Weights of a small mixture-of-experts language model, trained from scratch on English Wikipedia.
Size: width 160, 10.3M parameters.
Experts: 32 experts in each of 5 layers, 1 pick a token, a sigmoid router, a shared expert of 256 neurons.
Training: 626M tokens, 4773 steps.
Below are experts of layer 5 (counted from 0) of a mixture-of-experts language model. Rows are named router (the router's row for the expert), up (a neuron's input weights, with its number), down (a neuron's output weights, with its number) and show model dimensions 0-159. Each number is 500 + 40 x the weight over its row's rms, rounded and kept within 0 to 999. Numbers have three digits each.
After each expert's rows: a language model's description of what the expert responds to. This comes from a sample of Wikipedia text that the model never trained on.

# expert 6
router:533533569565570471509553545513473481457460558557468492524481507481562496519471574482527485503521467457508487489569594495551481516451499505471516494512498533515494437511494476496491455518383459445508540422501530489537486546432494513485554432468498466501495558538519485439470512520441517484618588457461544609582547465494572508513505510483500495513506523518445513490467404508503470605516559507463500542508514541495504487525551509548485521537540508516516554537482515544443565504531503
up13:465440425473508474512562546511495557483527424515423436503470522520526477498476468470507480480520447489539440481476476525496417537580452520516501461510407466488492520592442505484445496469503440467486483450505517587473490545480585502498393434518542457499498526449543519452543539562493472532510521493510512509507512557436471413499456434569481571484525566496529499474558527537516452482520535479456508504586577512484442485491533465499501493506470480551529534469577545532509496559519511
down13:482585498542523529434471475447522434550522574482475496558452477505565514489565527486533501514515483424545479483449516457476501434495562526505508539487506521486557469453568491488526462424605495512498456463501581449507465525520515503438559500550531520475448497519444549541467515499519495453452543498533474504458504477541549367522432511489471490486509482486564511504488539486498455458543486506448537477478423561527513520452505428499490549451507471398441450497450518557488416495493520
Determiners, possessives and quantity words before a noun in prose, such as several, many, the, his, three, these.

# expert 4
router:516494453523560529524568543510454474452525578517427499500498506505551519471526543548625431428497503502463472411535564449475521534487541494505512520493466524511477496523506468497532581543448492496532478550518531510485470522450471501502496520434488577566446497574470527508487474530477494480523574511486455525552480510445478421577466523466519530487523574473453453611502472534497536512495505489561437493519500495476524489466526469530489456560481436496522474459465492511377582540480452
up0:458480478493503506556484533580499519547556444432506517480437517531533568527570491509504481479469504510503479481472518529475531528483483493493512505520368527549507492558461494480480581500434469490478451595541489484533488598524459533543537518437465539553521440613447517496533529491493500532430553514502444463485517518469511545513489540497495563509498532449520465593510493506543406443455559496445516553570561451498566493469503459490501533439436475464515495513499466466475496446460458
down0:511454525562541468443505501440438533475491506500540459569440435559525435538443497489483455523376482528442417529480497431491481508462518472439443535497480516581448521548548485440463528400553463521490496495464487554481494602473528497469556548526442487532464553541512533532512486506515467500442530476467532518501531506485512456482468522532439417524515481466448449512504537474527498456538475501548493512501527470434547555501481546489516469562467508560548434459574488432490503492482470
Auxiliary verbs, negators and adverbs inside clauses, like have, has, had, not, never, just, also, there, often after a pronoun or did.

# expert 21
router:486515476527545572518533524562481439529488452556497447499480576482526479468535562510504416452448433479467482470546523593508487490514470437452548478534429428510426452567486440557530493570488468453448498522492502472463447553464466496493516419507564512528499438533496469484508506512507511586534589467517505543542504503462515522551531510561477508465459503490500481502506526551522500613539482428482487541480518534437475516493484516562499489494433417556480505511557453487433456505499458
up91:546470486572515490564487496545486474469524437542566579571533515480510485502493566428505497514515434531520544516567429452531539568572507497546550439527452523494434532514471482477507522488479521483550505481462471551524484526471503467452515423554489523445475530575488509438490457459514560495472491488493576572461561470477446554440471512510570531506470462464529472474530461538542440506534452476501496511508477438608484490488526596534460489514487566605512501543506463470500469503455501
down91:449473478461484481583451508442521446459466481357503501508496498545514538487497531549544536502517589556528565469477501527493448566488468527567478490473542510513475427494460556489528510511486506603562592463482510590482480559475472546460534454479517509502485558521470519524509444568492453477430494536472519502461496433569517504516491502521466520508487518518462552487517477469477457514544461478467592489523504467548574574552573568443567542504453504512518541525491531463500524509511476
Digits after the comma in vote and population counts in election tables, like 2,835, plus word stems such as inv, exp, cont.

# expert 18
router:566500530522518512489498514482407517487489507503493455543479426482554561533529527512562522529469456472510471461445505510513430546453474490447548402540425559472547458524536436459503559468481484443537460419511471558489432497518526514451527449541452460505478520504468475464510573485456507488473554510487553518530562518538524427538451517502503566523389569530500450505488449542496447554484540475472512546508467510469517441427524471468530505552509462507553562413536518523566464499471493
up6:485464544532549505527467517488496507508526478517516533540512565495564502473450529522571480468436488482562469487539531478503486464437503406486470526492454519578491442418532520468459560456508520527504463521599501486458432511521518508491480485477494501475535368442542485488488514455428503422602517471440478532505539497464571514506543567556458437466492469485449511498488560496534450542540512458430583524423456491514533478512482551512518479445458493531436532471458503533494476493470424
down6:483489489525479505515452455497496480520505562512537552500487501510548490555483587439497513439531436480587504517469488489556500540460511475522464438477525503515481413489497477528483497524586456470441467409494461466453520453444453446520518449491457443504497494495505505524474495464517563463421548533525464468466545471403466461556558503448488568560494473526508505498411494534449538490529518466552516460445554494562497515516498474441582572555463530457567477552466563559459477433500526
Final digit pieces of numbers followed by a space, in table cells, years, dates and measurements, such as 201-8, 15–18 mm, 8:15.

# expert 8
router:483447521522452520459482532503462564525481466454446532585436476520571522523505527506513444497515436525462511498501572466517490476451496556469529488557500511494511545550417482456425518518486438453480450487489477515502490482476495522528547410517451476508460518511488509517489502519534483546535519491545580555578504399439494476551495539549502484470550510411515413476511434493520540485496552550516528487543531571499593544426443488572435562537513532566507459483527511491512493457513421
up6:530458488503472508459476533470457543536456463498451536582520530502535563490496540529560491508498512507481505466523495420488486494500592519462478481604424501517515520468499490460448516476522456563497533485589462480448464515496545578504486493503525416521504427500543490534486498528489495539461572491524491543506471419500575465531435475408510484401445548461481494520459493490552452512439444513484591534465397504526520484420505458512508504526521540434498476493542480576487549534444515
down6:439563544546475516531481475434494518519486436503443510486481509452515548404530521553523453484572526473545494544461538430544507485533587498555492482482531529554527459497508498508561477507589523477491501437493498542573456508589527501548498545435491480525450472429474477611505565494543524438492548541536543485551473487508493495455447473447497551521474566447517482507457465443514464474497420516534564435540467574533506471518483488519477496590493501453490490518463535537457517431501484
Commas after a noun that open a following clause or list, plus opening parentheses and include/including, such as Topaz, offering; Monkees, who.

# expert 1
router:557506498511523469539477558536503490511517495526471513530555504457536446556481523498539494469511504507427492527501526472544571451529504455444492459546506469459426520502580486449476547543520500474467585417484488486492470554520432499480576473523550492487493551508475536464554508511519478552517537461465565515482537528519445512537454493471483589417489535479516506540384471579524526555450531500497475512541493445534488443426530513465529501445492527523463536474497444448469468529586362
up0:519585517497545488586487593484525442604499522515467500565400480489516540463519474527535494505490426528469441468397484543445602450487502503509559504515473421526548453476554554596541472562504487465554487550490547494495505512512520549522542508541495505489502485515547493461471515492490538463555540468564469471546514540478504500467493566497463474505558510419534506485477446526499433487521547495521525547516495512495521471463506508534515432480541475498537444472527451481399521552486433
down0:564497493472532491544501565533468541539473466555556557493509504473464553506588523521582517502465479469541557457427486507461477521517518504593499474504511548497458533574477446419563505532533488522486470502500452436562577540459452433427461519490557476515539511491475518500573491473494513525496511476458536536501436502537527465472573512482465612482531540538473473527455493573572540545463464494545527567519451512555477489554537543476475510546467469474591502525453520437541482498519471
Opening pieces of capitalized words split into fragments, like Cl(ass), Sy(racuse), Dep, Cong(ress), Sc(i), often after list dashes in infoboxes.

# expert 14
router:476523512461517517469531537508400472494437494499500572497472522530530540581449514492534485426504458516505450507527503509482513462516525441544583452585463516509460536427477436461501545433454401510547394455474466519487506574476520482527512508548450549475458529496568458546549501552424466514488574485542457491491497443437514441501496503539476471537506518531477458582540501528558438555531524517497460505512585440498541528437539509457458489531527516571520485501475474503515482460470464
up6:463519525556526500516509488559484475569538503574539503474576520472472549461476524525580479620431459485503450543586498505473480566523513506442489489556428486502523571483474491497440514465472525494474472502499530560500479538492465529515453478523441546555444521468525454497547473521482427552526534524556524503549462514468617450438537450495529551483518495517425527580554442516503527509477536471473556573428491565490496460508556507450480547506531551497521490539482515531474486539431507
down6:522538504603539543520540571565542483504517530427522507502457551554506515480540499626545507441596495529501415506493416504510501440540555455443510468541518471530517556537448472480478443533522455452530516524505498542462519523499480499428436575509495457452468511515547507509482493452369506478463445436474461517459517544457539509503523488476534584491478504507475492482529542473465480516478453523469445517526533478532503424506443497575595507500498521526528449489522492518485487531469534
Single-letter or short first pieces s, t, S, T, re, sup, ext starting words, such as t(ells), re(located), S(port), plus closing parentheses.

# expert 9
router:513464510542520513508429567516472497534471531507473489516464514515605506464479602501530443439489495488457510510470532433576544457453478433523497454557418528482519417592495451482509563540495482505555530496555479464493410556490451558444505504516468561560476519484546478499524413564492460486528492427574470537533480511452521468563465540477508484526470514465445475476435451511496545559523552522495537543551491518459486458411499503538463508542502519567531507505491455534486529548492513
up1:494521468546549497568455532574531487524543526428420481488574449465565488546484477555542460506540407564488507581512499569444424519562527579450409507485537526536465492536517503511446454512547510557541508488482476496504406508511517489467509440501529497484485499584517477469506504448481524533495496490576474460446518507460559374512506524511506503492487492448494510603502497509573499483492466478458501482485503505520566491463465416519478472469544531540502486473517552537542446553493488
down1:491530549486502563459533534470457469528515446526495417509508520526518473525415518538490430563551574441501533516503535490465468467531470480466518570448524539638459479496508521557525523512533485549561408539507539500491523526462566461453512491530562548445463419582450537487519517462549552493468497514545446500529502461458482461509564449468487538553498521525530508505487541431456561473460469475496424526452501498478545505526467433538540494484527494434515495490498456475555486548555570
Prepositions following a verb or noun in narrative prose, mostly in before a date or place, also during, after, by, from.

# expert 11
router:511513550474524508452469515491480469462549562465482488506528435562521519403484566545477481488423454442532529521582556470476504537508493457443494505488430544496501502524526513502472548519465477486473499507512504548428454576502499609452518448448564523523476427469504469474515506505579517524554577499525587496538549458499534473576527474512558463466486461492492558519489504518531498571525633479452526575503527464524486468467497478480437494572525501532503490488527531429514553548543522
up1:493417535585434503478504487525479477508510539503495516497537469510514492520484560482430485462513471435473477492510440423518566482439520411527485479494540561501464530468501429554533445534416563498486504512527506523427481539523553470490552530479554436483501569448521533438520519566532486454501583524538494488504521482472534416558490498514535509509494399501427515481524460563516570487490473539447517445517534489454513516424578454547507512535621559482498490513533533467486513474488495
down1:516542495507483477571563474519474510487450512442536493511428561556508466529468552517468501483533537553551494515522535483563488525439520433492545536549558485426535517427541511488482553472489545517483553510503469471540499514462513572505474441460496484571512494485501528507499507489580525464578546507500569459408552503504494499479562508583521549555525480500560474467572467517427549457498445466480454531494422468523470558462463457541523424547560513456502472457460516472526427515421439
Word pieces inside or starting personal surnames in lists and tables, often after Mc or a first initial, such as Raw(le), W(right), Bar(low).

# expert 13
router:564452509483473509526504558466474569501480468501487608533464475449543504489501538529490476464491463512535482469554525514519472392510540499495506497531422531570425434440492443528503501509494459510571562475518500465435480499506397537480585454420497465570480529561523480453523538480495440502486552446505579513460409459488476563472527604459514493427525543530497486474488484537500481528486522468474479533488491557495491474443472489505412458506556485515484515500463459522475555514437470
up6:542516506497492465568511566485498469517532545442488532444507463466524565485595491509509522458569487502437474466484565516513422502519463561527526505506469486545451545447507516476523456553499451475516526506483501489522480523550552495432544557446475508567488506406527505473520461540571491452512452463543541514522470503605491469532568451472535497495491574454566497523463534539486352484473546523490462566509531491465522536481542476504557443408491495507490533594488510472502470498460453
down6:489494521490503515536463457481409447526546449515493472521522502551484534478493549568567568463527503519518508465563410487585467514491529535533510525490500500485538463496473494575525494539442490505541464465533466526480549476516451597516576500492578541498505489528458498544517514441446497490561503409467413483570577433531476522459603504501518503492544474556446470470512507557501474563517426503531534485561464484582512478496504507433487587499543485554513501475472541498560449542513495
Line breaks and first pieces of labels in biography or taxonomy infoboxes, like In(stitutions), Personal, Scientific, plus career verbs like appointed, awarded.

# expert 22
router:487473535443557546502515514486446506515566519501460489497537499501503568499579540502595513509515408491553532522485509551473487467513583478479537462565491515551515461489549447485513565523439458453479526543539446506493466519500533486440496469459507455552500495507507578437563470506527514514504514482477538495582553486499507520515480522563517497507473606436519454469506466535525467532457576535492577567497487478466542476517580423475487439480499451558462510494472455419476473540495377
up40:538475539540455499445454497544491512466519463514482485580487497491536556497490459500505515511471492599486521486447487508546490479428515472495514486480422475527491385490514399490530496487454423543486488553470564470447500545546428507514462454497457453498500433552543508433494492531435501481505505488445525458515620464590459514480464508504560545545533559500495500513530448562458528501536439541512517559544465446522414478514494444530521470453486509501519559540515574493537536482558563
down40:477475534516499564507507573479428470500533443512472511445466398576524551554494501534591534490467451585509468524507511509508461502493530464466535508479487450487429522456511481487456485524548539614533564469524499538531485510526473509443571425487506549558514482482528454520503511496397519532488455586545501473554471505544538475519493449509485543603499507451492527499502404509515447485442573513512481545459516453502402483488488550542538479486488455468470458559461508466511471470473506
Percent signs, measurement units and numeric symbols in stats tables and infoboxes, like %, kg, km, sq, votes, bullets.

# expert 17
router:525490507492517491497475507518500517541546471490499540528489491420524502493509544541530459581480499506465514506513503402569449500475510433522517473518453471584434458498563470497478509483458446502531528490587470574472450546502444551412471504559490584503466482484513520488505473500451556569537538466476473528472481451474530508480493488512507547458410536447517543568465482522544384508518524534501607510445515489449520468468508425518520614496533587535502549515500496471500517541536443
up0:516411473516545490477499500492472502429447491484499498518459546565547507472502539528545508484508524382562504537501511471461486548475483546478605459536501455558516501516436463576448513523493457497587468505448441493502511564488498521535547498485519554541531536498527490541464603475569495494531442406488502568463472380551476596507511546493504524491535542517473499537544505552556484492448448527472523504494463511471489522504511543565444540476513506439538482538526488563483528555453511
down0:458472536564476466501561487514525537494504494514492558503478549466510526493496489469534483480440497432538488553467477519498549500505517480448473405508522555575509525388517517480524435618466546524545455562518540501521424505519541501433432500420435482490422520437503521492497471481502559480487566493489510541450449543485523567487488484513536528499472475484520549503512479558448490507448510527475467605446594450556523511517534496483577466522515559492446512537537439448571490490493512
Event and sports words like death, match, round, election, killed, and inner pieces such as we-ak-ened, Bur-k-ina, airpl-ane.

# expert 5
router:524468518497478525514461567544412480482476545524461504477456410508613540464503523578513487475487512465524501522552579504575580462486504469511535469562440499487483478495489445446426494479498432415507521464505499511558455536536463542508549468496544500520444465467585520457537540507469456512525558454478516501483497444468469484516519485523481556505469549426493515557454410510622515524450474523509482497516534519435485501470549525511452452548446528546483574476518475494524498485560453
up6:525541491502513516535486430558418519589489534514523550446483466508533461506542510518530515523560491474453431585534534466463482534478475566479486449480460499514531476502440515522483526567506437448591504533527480514502482532476448473485526453562496453541450501536486632478497514521573544509518576448545454489497457500481428437477508512536485515490547458462521531471421538513495447554551530548506479548562543531516514503519512410514463541457491487453513453540510497479505508377454519
down6:519526543549438544523493443504498529477467573479520542436434514484480444517514517547437515563490552497505509547488505478469522514503464548491465502370540524478560468540478494516464523485518457460496462539476472501483463504465429496478518475509481508497585520526459532456444524551493482534506573474454488526480554557470448418459529495575547494536522459513614514512483543563490522465516503498432471574606522557597502486492453452472503553475501564444427469488530434474504473481471521
Sentence-ending periods, table pipes and list dashes right before a new sentence, cell or entry, such as ". ", "| ", "- " before names.

# expert 30
router:551465485545486527472536556536479501486524519507482539487494479496526604524554518491553502470469406434473494470552527480575490495438562472477503440513457521521466459492496514559526500571486519461513479464542501523512444548496556511496530469468592543496526554536509480503526479546501445461513511565453479525532476458488543466533470518487530490533459542442462477463512569566563538525467533508456440454422524496373472525471477558522401454412530569512541455516508531509556471495460429
up0:477451476486446488480525502504455522497528485512497602509563518548511478524486531499500456544463486474511548524548563506574529537576524477504462519413524491540407525452551517501549460467459493505555533507439528501542452524477492515467480420501538541508504531483518506479557417513465548469501493488426488562488502501403555522478544517493528578498491469503471447491538516511506541568417576545488455553410507519455500508405536451519461454476484495512522574560465443539545525462468420
down0:443473534511511525510518497511454551519507566502452562530478551497545537460487531514454474484569466503519536475492555439462467490455431471468476550510584463430508469524508426488526511481487488570472438512477489417502482507578456466496497502541446509547499471533445476497459505484465539542462423558518483505573542508517537485493518409456410534438527592463501523542481472511495499445508473560510441450580459499480536427466564531514468496496427514509570529477464539541543413549476516
Minute and second marks in coordinates, list dashes in infoboxes, and For/for word starts like Formerly, Foreign, fortune.

# expert 24
router:548510523489501488521426538492492456551503466540452516572484469565554517439451528525511432448444506429468429482553522488571497488438562548523499478527505492445518461553562470521475519564524479470508496493427512510482427491431558496489509498497487490482503515538555530495529492490456456506573461488526450455478534529509497479549503561461445495522456639527498475520445450569538437528500496466552494526574453529512470431503501550531487504465467487477481561489463448507452492567621512
up0:486465508461479499467522525504497519492490502477476429491515475550488501498512534486514430511482467535478522509630464493476550550534392467534515527466514482430504470530418483438496540470470442489542489503480486404482442485503451484494464474461548542482457399569455551435542494494476534466479467541530542555493510490406520500535538544518527504506586491466407513593519549520467511470505498516533500467571543533532511419504528504525436488605504520507539510533575513521452501467550459
down0:428496512539546582468516481503488562483540493532595465539518425392453488513480446446525482471460433484470469559498590505501473440492479551506589561485514474578430495460457549477495569501536458484509544553538474519486481476552435485432469445485471520548468515550520512573557484520449479462496561518534491450520471477513509495535503469518491507579478450469547490510522445512461565528560577429571509522513517447558484457466491450493520485481549481501522504473455525507445518496473495
Short opening pieces ending in e that start words and names, such as He-ad, We-il, The-odor, Be-ing, me-eting.

# expert 27
router:552454525480537615534495512476475451494459510478399482551495455494596499479517605570520464494445462504516490515516545465520528426468533454520539458488488452544489518536564515546502480499473458543518515466564483508458483535487476536493490445548522563524451556483549527461544423545572557425471455472533557538524487463502512484466451572492485495500499527519456430468519473522525471504557535534451471494502542462468501449477500521487455521557511494504425506512534523449493475602602471
up0:514445562531439505473530529472465474499546459554484511532554500486485477533553581517517480511486521394507536455542512520562434537491625468496501450472515510522522451486516513499433473475465456478617519539510461509530485531510521520433492407522563492509515455531510512460463499507537515474490487497551473514525525449478458528450454542542476520490521584562520558526547513500497477559449529448527561494558486442449462404487518568478481463574550548530442542430530522487529503554509489
down0:531520577484499477492481517567513507516544475497531542535467563534518465473526569503461539528528437485559491566455529534548494540447531475497509501518479455505524518445555482557523463483500453533475562464472534459461456443469605506514499443562526450439533535465446546486469471498534543440475590508560423517543457559510551480498553429422488469441482534522550507560477507423458548537490478509555563432486584478488441447486485464431492532448552514468491508544513481471510521489525462
Forms of be and verbs that follow the subject in descriptive sentences, mostly was before a participle, also became, opened, announced.

# expert 7
router:513443510513520507434469504549510545542466436498513526497480545483542499490526511533511500542547513500455473516513524530482553530412521519457523424514417537578490436490522479601466500523513460454478534451511485552571463551425405549417523517444530527539499523457525507464531540547529513457438511442528592489458545460569504473562512538523565459491526564546478492517537518542518441585505489481476443541560507516472530451485494481555467542448472510522454544532540473525469498552457439
up6:507514542513505544562502523533492533531509470504536545486488487512526544400515489495543478553495511481538425476502541529502534559485568467441546464526538468554419448489530474517520525528466447453506521493556480534452492501446454578516463537499483423518460563499503557422530483481452485505490527551556518455586512475528495418509491561482487559457517574466444493551541529500463514541415495509562511538494585483525534536523418490539423531472570483559425525445480521511448467477528439
down6:473488402471542520547471548466495587482496476522498521469458508532489483499505509483467473419500578553476522563484415516491552443494479575485549420430511445504542502558516501589487460543461540528484554505476486461486532483548514461485545473424505496604538396456527503480500528474555512503536513481479569520418474491424511496501494523526494490507486454484462521507467502461475536462421495533431485518504431517512481582509513534503551532526488543466420460546461515426511432520535472
Row-opening pipes and word or number fragments in sports results tables and medal lists, like | Gold medal, C-ab-ello, 201(6).

# expert 29
router:504524511486524547514515539536476569546491482503492515576468445453520527443485542493496439513488506513439479515565521527550451433484453456546475454497491523502539416557484507489513538517537514448432509479523517437498478531474421517476503457541536502508441566469504503459515480527495522564620473476516469563527519437480456495478507564572509523472503480430447476550482491544535473454555547533467520514459473406470655496458505428494495436438511479478562548476511540448489463486497483
up6:510424497470476488494577583517518566443471438507535432524498531495508505502540568428509465466511435580492493486550574564532437464518479538498523496530483523447475466502478494538455559488507473545511552494469494473440540508493539499489517445533525530524519526605437521465499495511515500435518472513510504434555483496535470483487463526494485532534470513433522487568487453516460496512411519482590531500560477474555479499444517537581469472508524540468488490444580493426420605572491477
down6:551494469518546481490545542464516527494521535504478427487556524472483479495540465511488538459484421551502530461552543409487478526532434510534543418518516399486532454518528448447487433543564416480510450498537544547521539511582488491606543530506453480421492534561434526531561547472495522523490510551509427528452465462541515458510459482517442472549552544449513530492514521479496520528484510548523562498558504380496489504487525485581524532518493521485537533489544519447479481472506564
Wiki markup tokens: == and === section headings, table pipes, line breaks, and list dashes, such as ==See also==, ==Population==.

# expert 19
router:496471513515487498544475560547464519496571533493485427540563433510517559415497530556502475514492490439490502509516540462537467512473500531478550489548487472489471548492489472521492473509461483461518498544476518521503439500555513510442544403489513580458425445481565503478548512541538503532549469467580539474486587481525513465488507506533594488509458483433489469508404445557550553553549499521550485506548522485479510421471502467567474442580504545531478510584515493507434586450445503
up1:512619498559462572515454548496430537506503499540474502498465472464515475505530509535514510516575480464536546480506540538471477457579534556515521476499466463525488485494482486513540544531469468504489522605481486496557481535497506499474501473481441545494478554526551492464573502545469504502513513498559482557476516512478518560508486495425472525457463460474470578477523464519519494599516567494510489461532389535477546492526597573559535445454486481479577452448429456589492497446421492
down1:509393397534465426487553524439493441471630518506565485499529530513519462530507486474478440577478567486510478510528549436497528536504521479511486459482519525480482552471495459481416512527465472474455480420574480533462503494550543549498508495523533464482510465479592501508474425514511461520477506493455506499546533422512547508512589495587515454480479500444566439563528509472497506450505503489506467583472527477474501472467418460491534493530557559524488496485539529436490472486558505
Final pieces of foreign personal surnames inside table cells, just before a pipe, like Gonzale-z, Pellegr-ino, -ović, -ko, -ano.

# expert 20
router:496511540502462538546510554493470551490524573502475484509534530531542494484491565463557510579475499457470509532555478504495502475450553524520532435530476507510473484466534492520516514516496454474493453503607428485500451556504557582545492495590508537561436513459501476490500571575501533561533526450542486534567499508444537432595562505463529498557421535439561504461464464532545440531551527569531464514551507480456561510485480440476479534479476460555458524482515452461536497435539444
up1:536514452557516520490561501505503519522517478592510513475448535505509453431382449484473478523477527511571504505521531571519458533576530417496510508464484434565547475510524493446506576521544553493448464506516498460527447450502514533527438498444520490575494488525520522468561504543487576439541538510528419562483483525541505492474498548528539512486474500464504412576555555544508487560443477460504526554509533460548563559460506492458547529496460494481470507430443439502478453564478530
down1:503449462485461511474466506451485441500479501452503554513463453547437490580509512441505544469539531482447510534562476479423511478493501498494501548461545532545512565470515470545453545470483437465502505522533505493566483482437549497493500452547574579483549485472466580559537490528519510476497431487532444517463496564428435534544500511516498502418437474582558575510526484499535431492568491519478577490428485498437501458532461438503521539531494508568458425561525579519524508543500515
Compass words north, south, east, West and other modifiers in place descriptions, such as 5 mi north of, on the north bank, South Korea.

# expert 28
router:495475463460525538444541528522479473515547514511482575517492513557525540519535527504531445543473500514464415533465517468539573427518531417522504489494488427502517534520533458558507473533509421465545488454487467462497462513520382544452509454484480512417475427505491467497485493544552515448579567482558517517552488424516495479506519505533489504488412517492547514530499486524546448539473496507486420507504513578468544524460509381490459532509485482541539567434508510409427509462466464
up6:512438467501512494441469502529468514434517438489479514510484441546519445574463535489520505430455527503521469534496623499477500547527436476515499477488468558491443489484507490532438463459414511477508457548537520559509475450551570493530411497537437524477503433382570488445526519517486504506496459464513498515494528509556531487495516509545577501463437504529540467483410494554516500493462540580410517522421484510525543429487499486585509513497523560525500492562515484467466560538501482
down6:558466470460515532455501502456425485542525541483518575498454486404579501524486555468552527489490501513451505423508502492486525530432467510506576559467440460438459502552477530481526503487518582529468539497518488482490548460538529530535519545568469459496487433533574509525406524510475439541455480488442522522575505568465495562445536609448505485470480532509514530470540474508523502469511527563504447517481477544552491455496496568540476592463512552459471423457530512505516564532483486
Pieces of US place names and team cities in sports tables and text, like Se-att-le, Manh-att-an, New, Los, Atl, Tex, plus en dashes.